config = dict(
    num_hidden_layers=10,
    n_experts=16,
    routed_scale=1.0,
    optimizer='muon_variant',
    dataset='wikipedia_en',
)
Below are experts of layer 5 (counted from 0) of a mixture-of-experts language model. Rows are named router (the router's row for the expert), gate (a neuron's input weights, with its number), up (a neuron's input weights, with its number) and show model dimensions 0-191. Each number is 500 + 25 x the weight over its row's rms, rounded and kept within 0 to 999. Numbers have three digits each.
Before each expert's rows: a language model's description of what the expert responds to. This comes from a sample of Wikipedia text that the model never trained on.

# expert 7
Description: Final pieces of personal names and common first names and surnames in cast lists and tables, such as John, Michael, Smith, and endings like -iel, -ry.
router:478477483512499474514483564476545496522503497485499487499485455508476483521509513511482464484509530481526478500495529478472500479488510508520495508490500465518494578488540476504475516517497519477521466482495544493478486512464489496508525506476461528516498527494501551481491473503526491499489526482500523504537534478543529530470479486476476469528504484539515500475532542506495470506506499490515472486419455485503484527517502510511489494503462538544474504529480537450501499464475536505486492537520539469515542484451521482531458533536486503524568468499517512534521518504465522514
gate0:486549500501541486542498511520534442471477559487486493513510467488465487474507508532552496530486531495492499512515492499551495438500491501478472494501479441542476476439527529501546519526502502524473527499492492493565524495515540538501529503495443494500519488481507474500507490500525486498548502504517525515510553526488516522488476486482499531508517504487495527521522506512533512468520503466543538507502465501432512496487475490491510550481550514518481513502504506466486482500475504504475476503480517472491519523525512533497503478500449528513526496519500514526524557475521517528
up0:512471490436496465551505501501487537445500478540544485490488564522508511464534509483484484516440520475479500508483490520529484491494529504509545523470510486475494442500508497488501457536498497515495526472491499535514560476498483508534488525533490507492515467496499466467509511513530486504485506456524512476457523464499504511474509501530506496494477502511473519523512501513491577506479495476500510497470479491477485472485487485442488510489464435500509488467473477493539492528523486535526470517514536541495497500522488515477517528486468517508496480503562495466516475489542536536

# expert 1
Description: Line-initial tokens in tables and lists, such as the opening pipe of a row, list dashes, headers like Pos, Rank, Track.
router:483440497531522478571494524502491506509520525523503465463501470491472467522497480501476470536475502468515501515544520508499497477487514536525510550507512493459498512502521488508481495489488505485513471498474544501498506489484482498474545516505465500479466532489495549480454483508538510483453504521511497524540527518558472506495489490490498498503484542528489491474502517544497483510511500499477479514425477491494471524465502490518478499526519540510483521558488501476469462507487520520470538530476542444514524470467469478516458518518478494475519472516487521504550518502465539547
gate0:504480560518499535541495462564498447477494485553483493496488513495493500507495512524531473523492475513424533502498483507484496523502497475516570492515488462475487495551521489496471504498490498524505491486473488517479477514537507521520481582524500490536501518498453541519474475479507496514466498526475493450468509544548477501501542498491509489487495517532508474517484511548477462527479483510525482533507466511451503530474484517471487518538527492470497549500500507505489502495501536525448517502530474471495503461492520518479484528519470507508461514471505477494487505507478506463
up0:511489533505538513514554445525510472502468493498491487474500486467480455526515459504537500496491494509460505506502499512466536566487496461504551526516483502523509485529471464531490569489507511543483509511519474532483507528496542474514521499515527540497549530504460476520481493470532531490520498500506526498487505498507515497487531505491460513456484492509512505464510503491505462533497515482510525541535452525487514556538536496482527517521541503481509492505467469502486488472536552489501513506550485513533504450505497497460489548489505481483428508525492471494490505519491507496

# expert 2
Description: Head nouns naming what a subject is, usually after a nationality or article in article openings, such as politician, film, album, opera.
router:505463479501510507537484552511524480524519523496478472450458436492460465532500501508500478517497528509489479469528521507493501482461506509533477494536497503470528539492538493498502453496524496482534472508475519501464445481511456524503500472484481501519487554483518537508507483493496514522487509479545498479521533505498496534472496498454490465502499467500522477468547510492502496513513543501537500492451444444474521527502472495530464490549477539524526478519466510513498511472466535457529508508497497506521509491482516497501437520513497505511549484489530527507553513513471515496
gate0:447464486567479496525503505509482477509537528460513486479480493507470505521501484542472503524493497531496513466506496535509476530510554535507498516491524549506514517511465485498492468511510502450466514475455584490479495501484479481529541502527526536499538500512498514500501531476504501527480493560529500483438497487503485524504496504524559472492482527445494474485488463499561500489545552468508488506501474480532490506527473482530495476520475516480511497484513500519483510490518498526498509503492531519555500540492466482483513529536466525502459518466517536505504496502490502474
up0:479508501520504465503504527502491463543600493468486437499476485491465517495489515504501479498446528464488475486496496499516479476501528506456456540517506532521484514522529453518505506500545481509496523486452516486513478468494479481467502465474517493557534492512518517459480509514517493525465514506493495498489516496501489524441488511511512503505482461470495501468519465470523513501519513523496553485502512522467527501525507503467483489467499472507471516480446511484465525508498453509525489491512484477481487526502518517466517504520476473455471476456510554498519491509426478477

# expert 15
Description: Colons after infobox field labels, and coordinate symbols like ′ ″ °, in dash lists such as Genus:, Location:, Citations:, Released.
router:485453465502548498538490532531505490505481509515499478474469470500451500502496454528482467497502538467529473516497516470462508492473532512532466509510533499489519484512542494513498473500484527474522484489495558516496506531468496538493528498492491471470501492515479508480518467492508529490491508483533497509498513516474463544455486471463453455491526477500487497496516531510489487511523506550532471527461450447507512511511434494545477445553534487496498518560523506536479512501484538512487500499468512495515498527493514498537471507529480546529555488499490531492492506506482528510
gate0:446470495520505482511513488477493505515479463501492481488543517512514462476470507535528438478487522462508467526538511510480520468498480502489509505485498462500493475504503482526497496509529525512471493466480448453522502496475469517510511466463526476499481534500500508476490480500499533514489515502442467496498464527523482520491529506496527518541530441520467529499486530495538509474479550519495533466482472509542470491565496521477467478537466500487479504463458482462471508509493479493520524504539507515456507452487458541450507513501481483452533509506488455485517484523498500479
up0:500543492486509476521476482499526495504501501520514490518472461481518519533480503513505490514518508508527519491542526454485454512490483471528488505504523465465479486481509512469491479513481526477479491491470487480473499556530453518505481492518490506497489445492487503534516500517495509474531510495477501457488522449467525528485544479453494526532539512445581471490510504538483480473488473519518531490505461535507511497471451473519481520491526456489466442487502524476478510493525486511515489466470477463547539470536496487526526471548505478510520479522530542496519486514535525508

# expert 5
Description: Sentence-ending periods, paragraph breaks, commas and clause openers in narrative prose, such as however, while, where, because, and He starting sentences.
router:523424489517505477526483511547524483499500462511510480453458423538475461538508475489487457517488494473520474500516517516490535479478504496506473498511478484476483507514525491501507503518489480505528498543470523481476475510468502513490500484480502497493481514522552532486455487496529471492464533494519518538522538483517512488498484520428481458486492487516518482476497522508499483501492532526503512521464448455506491491528505504549492493488487563510508494540455513481476504492460531517506529540480508458518507508467477504565476526538492478506526509492513508529515523486478524545
gate0:478471497517506535538525494521554489484483465499475538523512522493529491497492532482457479520476505484475551478475503502492544508483489488470512493476477474460509487497545487523493512539481469529519518480475508475526546494530478539512480497514484500529499502497507450472476523485497497502501510504506476519457494501541525484461524478427491496487535490537546485478491520458492495516526543484544482483502494449515493465477485460512518432515497519488529480521515509482503547487497548489555524531495496500492472478427466477526493511489480516499508476553508525521491524522475498508
up0:545523518488523485479451540508469539495483541493516512474498530536485429479517444506516496484492505495499494474517500508470538470529449487468497506484504526538508489509460493493493436490501448498477486487498505538509482513483533489504505508506509481530551513478490522542503452563485511518490506502532509471530493509498506490489475515512500464566511444491514532530519481498474514482493483508472533477505482556490507503546474510509472510536495476518501488516493495495487510526485487487504488502547533564490477471549545519490504469469499498486457509501515508541493538462519513507

# expert 4
Description: Short letter pieces inside rare proper names and foreign words, often in tables and lists, such as Le-th-bridge, Mer-th-yr, K-og-oro.
router:469458503530507498520493535453542492512498516476489449484472457489457498496534471471453480514448500492533485505537504483467471492499507507489491502509472472489513538483535474531461505502502526510483506536452510531478480504475501531494510489536454522459485540485511535481479460508525499508475502488512491529473506495517498535451478498494471468517500495516487484460533524530461503525497536514504499511482482446507479536499496480544488504515508507544493496502527518500472530476468513504495478556508531481533530476501474461545446512528457527558494503490501508526505517498468520551
gate0:469509467475471530473481480519504507488507481461493503465483473501483520530490468494498489486523474455473487473501501485499512472534492494565450477522546505495444505486564489482476477474503474514515509535510484514521525484491521470501498453496517446503478499529519527505491510541525558500463489497496538466545493501475501521520485550483501477523473482537510522507486499543460498479463512492466493530503525472545500510492488493504519503483493527545529472481481524488483505483482498481466473526490506490507509543547471465526515521533477570490506508478490461567482471530492503485
up0:503486489572520523481521496490483485488502490520497500476504494468540506482499511517523538535465531510511502538478495504540509504491460525459542532495469529499521523523485491489509484494528527450495501493535461491476490507499493529514494511487489513516517582462535500510514513484487478511503510514542484562507483518522494561474530563525486508516519514487519503485506465492531513521518532496550505476476532570507487514472505497461490463470493511469473482514540518516521504516505515536498502513504516533497497478492498459453485519503496467439463482561526537464531489495508493488

# expert 6
Description: Capital-letter pieces of acronyms and initials, plus capitalized words in organization names, such as MTRCB, WCT, University, League, Church.
router:526472514517526496493482513462556480540499511487505486484453462524490470525521502471497466478461531492524502482520516475453498492495526488528479505506491522507505568470525521501463507508511491497530480482457536514467536487502492501511517482503495505494501512501505570499486460515533497499458530503544530507529514506541498517463495466478455464476510493516505478493514534514507462492508502497522463490429446460481531489518498496513474487512493529521476514555466517493480495466465530515497516530477512484499572468489537457477467487515472520479539473517483522522492504489459514507
gate0:489495474515485509495449465484485510506484518476525495484447522494481506501477479503481535502466455502500539524536500504474482498504514490437465520528494504498514561494531517516491479489512532566508489488551518470479514522525536491505425505519459476503492496506514497501480522490486502513504465525541458489547497486525518499510545501564479505539466522495473512496473524506500475476506529504535455488499511484490497539520467538514492500465515487453553499502474512472488459503501499473510497490508479574501532510481515520504482534488465511489494540492509464486527488506477520561
up0:513505449502524501505487508481509478493525534492512475563520468484509490456531549504484447505511453492514511536484488538534521505500506527479503533506503520518504483523501515486482512463466482479457494523473501487470506503462521481535465476508488490505482514464522475493532500486564468526499452509492508495464513507464512468469504494548469484491504503496478524521514492545497523509503480494573520521499491496509433487498491495496515532515505458504487534440508525461499520530466532494504507504529512456477507487506476492501516491503527451516463463504431538517529501511526540461

# expert 12
Description: Leading and trailing digit chunks of years and other numbers in dates, headings and tables, such as 201, 199, 197, with single final digits.
router:498450511524507447513475505485510498522519539505488453453423432495469509514496504518484498493431484505494502513519490500511512499522508510510491516515482496499477525495490514490477500517509495493497484482515532524512530464482488493456514475497473506518503524463507541479489505519505500543463506495534499579528538486533466528472505514503479454500478461472520508474531534526511462526491516499506483488425473448489498489492533522511505485559512549522470473540478500485491498469490523513496506522477524489506542524487519502518471517513460537508534476494498512530539485497465534491
gate0:550463538520493495516533494497510533484551452497478482519515486511480526506463471489463521507479477513519469483492501504454492522505524492512516520497488510472517528500503507503535491527438531439501465480514497515494505525498531513495464484457464470514432486525486539492502474502489486502508543504543507522516502510505521504503520509495515471511524495416499492486508531527489490539527497469495542477478472515470500519464532470512513503483530503493505428492539519486542462541531501506486525511517464510464507476526515506510481542518507519482494477494500544550435480494495493511
up0:504512548511532515498538495492496498504577495548533487519552484538505521498475475543504526511461499509503448514431499521481493523511534500517501526520494505492522502497499538524499522540474478469514528494518493467503467508472516503474492493500464474474464509539482538503517508550500509515531507569520523505511520473497498512468504553501525466533538524448530509499515519509479518507541567461530518496491447507492527501523504442505526519440497465459477469481528518458525474516493475531482517500528482525512507492504497520501507499517484484492504498499486479521490494482518504503

# expert 13
Description: First letter or syllable of foreign or non-English names and words, often after a pipe or list dash, such as Kar, Mar, Kh, Bh.
router:493460503524494479526507562508547520507515492517470473464468462490483508513496453510497462498448514466503465531528523479453496485475518494523473489497499486489521557495508474504482494494499516514527478532500486502439472481489461486488527497481449495507524507488516539464472475496519510503452524500518519535521514498534506511452500478477470480525499499501489478474533515508454474517518503493494496504473468465522506485521490496511479503514505516528503507528468523507493500480467537539510491502506556487551548497480500505526405515519480503497536494496522562506547519493457527525
gate0:535474446491522509507498525498473467483501492493526473436493516546481525494477467546499533484536476527525510463509481447465506498464504534507524512518516493510468464456467509524476513494476490474505512493518519448522499533484494523507480472492500493527545555508493510478523521504478510457539439498492534524538514462522507462485507463479490466518491528473526515522485515462514460494485519476471516482451519504507484495493492491453505510493520456468515499481502561487472495507543470480480458504512512479507526548480497532485485495474524503504459477515508502510526460535471494482
up0:480502514529517494496519520486478513481489501476478546493469451518533498534484507491523493486489475530488536518549493477484476487521517503592468502472522456461525523509529482557482535463515480469520482485494491487522513470475496515501494508464517499521456521490496522477453493476529472524483499485518499495481538489512485506491449495512490523545492496464517535516546482512458544493524479477542524505527502542515498467508492513494520516504499494537504481524488548492548447529510447535477479505506461494501511479508497536469456500495525525509546492524487526470528535514515498538

# expert 10
Description: Prepositions linking a noun or verb to a following phrase, mostly before the/a/his, such as of, in, for, from, during, by.
router:512414495524522487509493543507522484526513492533543474463432476476491500508485513496463447494471507477499482494526521495499487479478517522493462503501485493482533478527527477502484472518492499487500471548500519502528486504494472502477530505485469534504487500521522565478482492515527475470464482515490501524544560505507470548475484480459479456497504459498493478458552520512485501486521521489525476486489458448494481520478505504537488495550476522502486473520502528478498496457443510492494510524486517492512568503477485483544485496525489497492541482517547496518493519508471500519
gate0:499471491488503505520477534462529516503521525499479513495521497503472501550499452491492500497521451519495527502519495482548458494465484459477517547497475499505407518462530498553452553505470500539505538482481494504480504475474515491474457502513514465484491506489483462513473459481485511486506516482476515521508498502473461498479485500515540509487489515516525498492478462510524473477515494519481490490500555505520470493465493461521508457472491526471515490512506479482477497466538475498508472477494552475501459545511466534456481487507489553514482467491486493464515499510557493540
up0:474450544487498510464463495515531508503511541486497504530521491524441504465503511526507460508479481498474534503554523503516520504537521509496504507520511476501472475493516481518480489478500489563509497490522494499490529458535514559536502496507464508464525425453528493504504482486452471505494478460486500516489498465515463495509466545521461501497500534497451478476499508511522516495483498484498524508510512479480496464508551499499483435507525536512512463482490496491527520528490491490497485470449520522499434559495476507529537506466510494470512483505518513478494493483441488475

# expert 14
Description: Opening parentheses, brackets, dashes, quotes and table pipes before abbreviations, counts or years, plus CJK byte fragments, such as (PC), [pl].
router:482448460530507473514491532498507487528498497534515450464500481512447499525473512494483472500481533497519489521496489509478499464469535508498467524521496478503542494514519468512488494515507500492538502499465531518473455506460487482506527467516483524484508525491524535495489506506530509515478539534519500524516518490545477511488517467502465481498505497524509505465520502489505449525526528504499496512426452487494503532468472493520470492582506514478530492548496551492523510488468505512470527534537499490550563524476488496527463499542494521473526478511528502537541480500454502523
gate0:505517523503477515526524515492505515544460522519512486505490523484528491515504428505436520479474529505483566551490517488498472515491522479483509547520516470496503481507495482491468478489492493468520512461496469534498491486510500506477524521505434489530484467480502488471513416530517458532493493548516494463507516505496507440489521456526457483483510474479519500509534545531489534516555527501491516497481497542495499495499492511480501461517519502491534527474505541517530508440480498502477515508502488461516469501510508532482508505474511551474549494530512504490525504473503472481
up0:498510479513498520502559516464482521543555498510513521493537526524494472517507494509477531519489497465510520517513513503532476529473481420481532522472537491486578484478505531516491537509474527521510593483501501525501501507484468499467480531484526499487491479506499461493503478484553482554489514471463500449560507520504510512507482442489508485488509531512528457510502535547493493479517508495533522529491489501521477524498475492488472510497500475517515508498502509487489487430495513509536495525541526469505463509513545493507531490486518489503503484532521501477511503513542485499

# expert 8
Description: Opening or middle fragments of longer common words in prose, often prefixes, such as trans, dis, scr-ut-iny, imag-ine, c-au-tioned.
router:496439463512508497525496505538554485501491526510481484473480461482466504528515410498478467487453509473519488499522504499481511467497519504524509541498501469506492543518478484513481501479517505497496497562473513527482488505486483502487522499517492517516477496506528543476509486504482484529479524519555498553524566492520493476445519466473476470502511510528492490497521549509447462474507487503538497495494462460516507501461507503519491508561480500499487482514481483478478539485467522525479527504492477486515549545503438512521451537519506505473515479489492517521523534499498498486
gate0:475522477478498510458512481516512487506502510523497509485479502484480512471441530512483471534548505459453513502482531417498464504506511502465502472514447485476520495496550519508508520472471471475513485524497494493549502536496497496493501541528505468538483520526464527536505509471484515474502506536484475540538520541480462472481516519510511527471522530478521495543532470523461491511489496532496523478507454545525482501493526516499504547517488454519488528498485499482461475513475513495511502477528446555462492474492490493488465478443537496507500488518549479495498500472503487501
up0:496498501487486564509485506549457499480506477539495497514584461460494490424521479512488480526540504542515502507502495502534488501499505514479480468488531490498472532501503469469497467484519483478515529494507532482532454501481486486492531467509471514473466509532490443504465504494454481486503490493532542465532492532480467544498512435487451535485497449508471481521497500500519471467525499501498516489481490480545493487472506489496443478479497517522505485503490520544474481502502503515487503468464506501524487462439483501517523498506474518500486516514514525514535548511505480519

# expert 11
Description: Decimal points, digits and cell separators inside numeric tables of times, statistics and percentages, plus empty cells and sentence-final periods.
router:506464481527487459536499528482558515495503481508527482478463441483474492553501488488488457491465504467501481463516492485490517497495497515523486504472510502511543548511538440480502473533497525488517475500483546495505513478465449483496525455516493468487472517520510546495479471486528458523491527512518503534514511527522493516487505486471506487520514497505486483487507530524487486480518501512512477472462468461506483551507485499534466485574471552530498479566469521490480493469475544500472496525495482487495531519489483473550435510525480512488526471496510522521509485494503493516
gate0:487490447480511488493489487555520533514509507507522483480513522496506508527495518471507489480451507435507476507531498486489511497504493508499514469563505504474519542492499464467505489529515534488488489525524576477472507494472509535510539477470475501495527521504524509467468509503531493527522529477502536489487447511533487521489491513520498486502506502531484442488480513487486490463447501473548512484513519500479466474529499505515505552508491537494522494538486461506521514516486605524544509490504485494505458528456507493491527493501481488531505466486543486499493454480544514506
up0:463470541548526501485498460513510476554545497504510452446470543480497534492495526490508526513494512490464503495475499490474490502497523517492487486511525478516480441529499518460496535507481528516489515516510498479498468512493550491462525487502471494479487481487532513494509513528494479500495518477475498482511492551529492482572539556492521509471556498557493507483486486531489491524565514543464476525499535464470505480520509540522512502477538511475517489511513465461513554505496529481513507501486501492445482490538486499497512525497525534506507449513515477475530522523526487493

# expert 3
Description: Determiners and possessives opening a noun phrase, mostly the after of or in, plus his, their, possessive 's, and adjectives like new, first.
router:509422507520508453514479534509510486529525504477532469454449469519442497539507507505482478500478533434518489494534519486453466496500543517521498511526513492475541495472509460484503442508506497492534467480473508533493509506467449507489520495484493512509478526500490541484500484500535469504482523503533513531483509493515509518470498487461489479524497499492450474472514516538496472502482529516489476512463476466526511527467472481524473498508488510510487511511510543485519494477460542504524531491512535462561525487500470483524501538545454511489525496519521534506503503522470501530
gate0:508485524491499490495568467532506518478514492491548482533509527482449518520497491511459503505522551484487524465528494565466473484465514541493500512510501553511503464489499543496473538525488476525471445448519498537538478549514525487485550500489483515504519489503452520493489522487529468479506492515521508496456501477498488546535493494520468520530536486505528491503481474512500470505509504512501492511499501522493517500502492533473507509534438494508486482545485566490531504466506475518483521480504547559505498486486460484482463514494526527500510501509484494525530449488527530492
up0:513478500492527566504475547457495530497521543508496523460540456510507502583530506506516502533446520538511497515442497460512528512523464487517496517481537508505469533522560475495513518524488523485496502496476492489462489477500500554491525472477492488485513515507512484542494467516529479503541518479507493504519479497467474498500498532486494501508494509482466525517490505502491531481509477516548498457536493498494554488441496505494549505483508522507507544504482465492459512511505495515483473479490514514567533528494557508542504489520519501484545524471516498495483513494484533481

# expert 0
Description: Whole verbs and -ing/-ed endings in running prose, often before a preposition or object, such as took, moved, express-ing, split.
router:495435480511529460509475500508546490531484526512525464457457483505469502500500491469485470500472514480502503489507517480461501485490518516502514532502498471522492561543518496510492477498501509489496468541500503476509462491486491539492514506498512531496501497511531559512502476485488520519473541493543501516530537495536465470462498494488462429511505538547480509480503551474469479498516533522554486501488454449525499536470498468513480500537451509501480489527460524511455502473461534486469508486478517464505530488495507497516465559517492490493528488526526532528523495509481496515
gate0:515486493515521439520474501512533550477431490477498521539513449503512484483508499487529506492491527512513518494520502492493512512504487546479513549497514489493514496509551513484499463560496461492503462534522475543528486501474487497484525531511476484525479499486509521485485506519519506525494475489506512492498543464531516488489517501521507470471526509539508451460487477517511439519520510490535557536516531484477541536482548567500493482491478515492516509564497512467491521496499507484489539465484487482489493489471518515482528541494505509506523489521555485539514514512554515549
up0:524506485477474540508527507513462467532531525467480450450493486477484535496458529521511490490496524533507503535456503496476493542482489506484543512486465506511493509475499516533475514479534524478504504477489511528490537515506514529522474527497508548499517541480463461454508525505501513493509493497510480503505490505473491499537480502509501479525465477525512520557521532527498553482543480492529493480504502521533439493479473503504472495538503489505476526492502486491481521482471457540525443517500518519512492508547518484498479457519488501515464455433519522472547502462484462450

# expert 9
Description: Last piece of a place or personal name right before a comma, line break or apostrophe, such as -ville, River, City, -ia, -ler.
router:496445508496485481533486546497521499524495529500528493470495453502485475503500432483499454488444506478518505456525517494481502476469520478568474518537502479524516531495540495511455485503530502487507445526499517543478524507503497487522509490483498548501477546499513543483494482528507491519481554505508503537534497486509528497493486473456490474513491481525511512477532528512486490504492495479489469490453482474489496502510498512493489471503497524542480491520475516472495524479479550537478516523496521460519534505465506476509428502530483550494542526523490534527500551480473546501
gate0:503500466507469468498453492507514490454484496485486502445487482486469482514505515488473457512454512517578524499492490467503495559535460490484530510497576501519461498499487496505526543466524511475497484481530531452468486484533524514454537507513516467509507546482466494545503460519505490488526514483512487495505486498501537505490451488537464524534446471448481450468510470509518446535521482513500491488497497503523514481523513526520494497495471505492499492502535483485490463503498543535501523530486471467476546496515503513518471489480490467498506488471505521494497479493512498455
up0:524487516514502536446505513499465496526490535487508514504490532495482524462536464466515497490493501493536515554465475505484503517505517540509516534502498528491539474507527451465495513483555498516490538504547531471489491518468534464517486503481491501488527522485507469562482472514496490482505547457521492501520568520521502536439505508540502496506475477422477525511476501512544483513533505501493500503502522506524497485515520475461522500491459483513489481504507511524493469490502491508498481484521491477549522512531491518486487466473445466491546475490499511512492477568469465490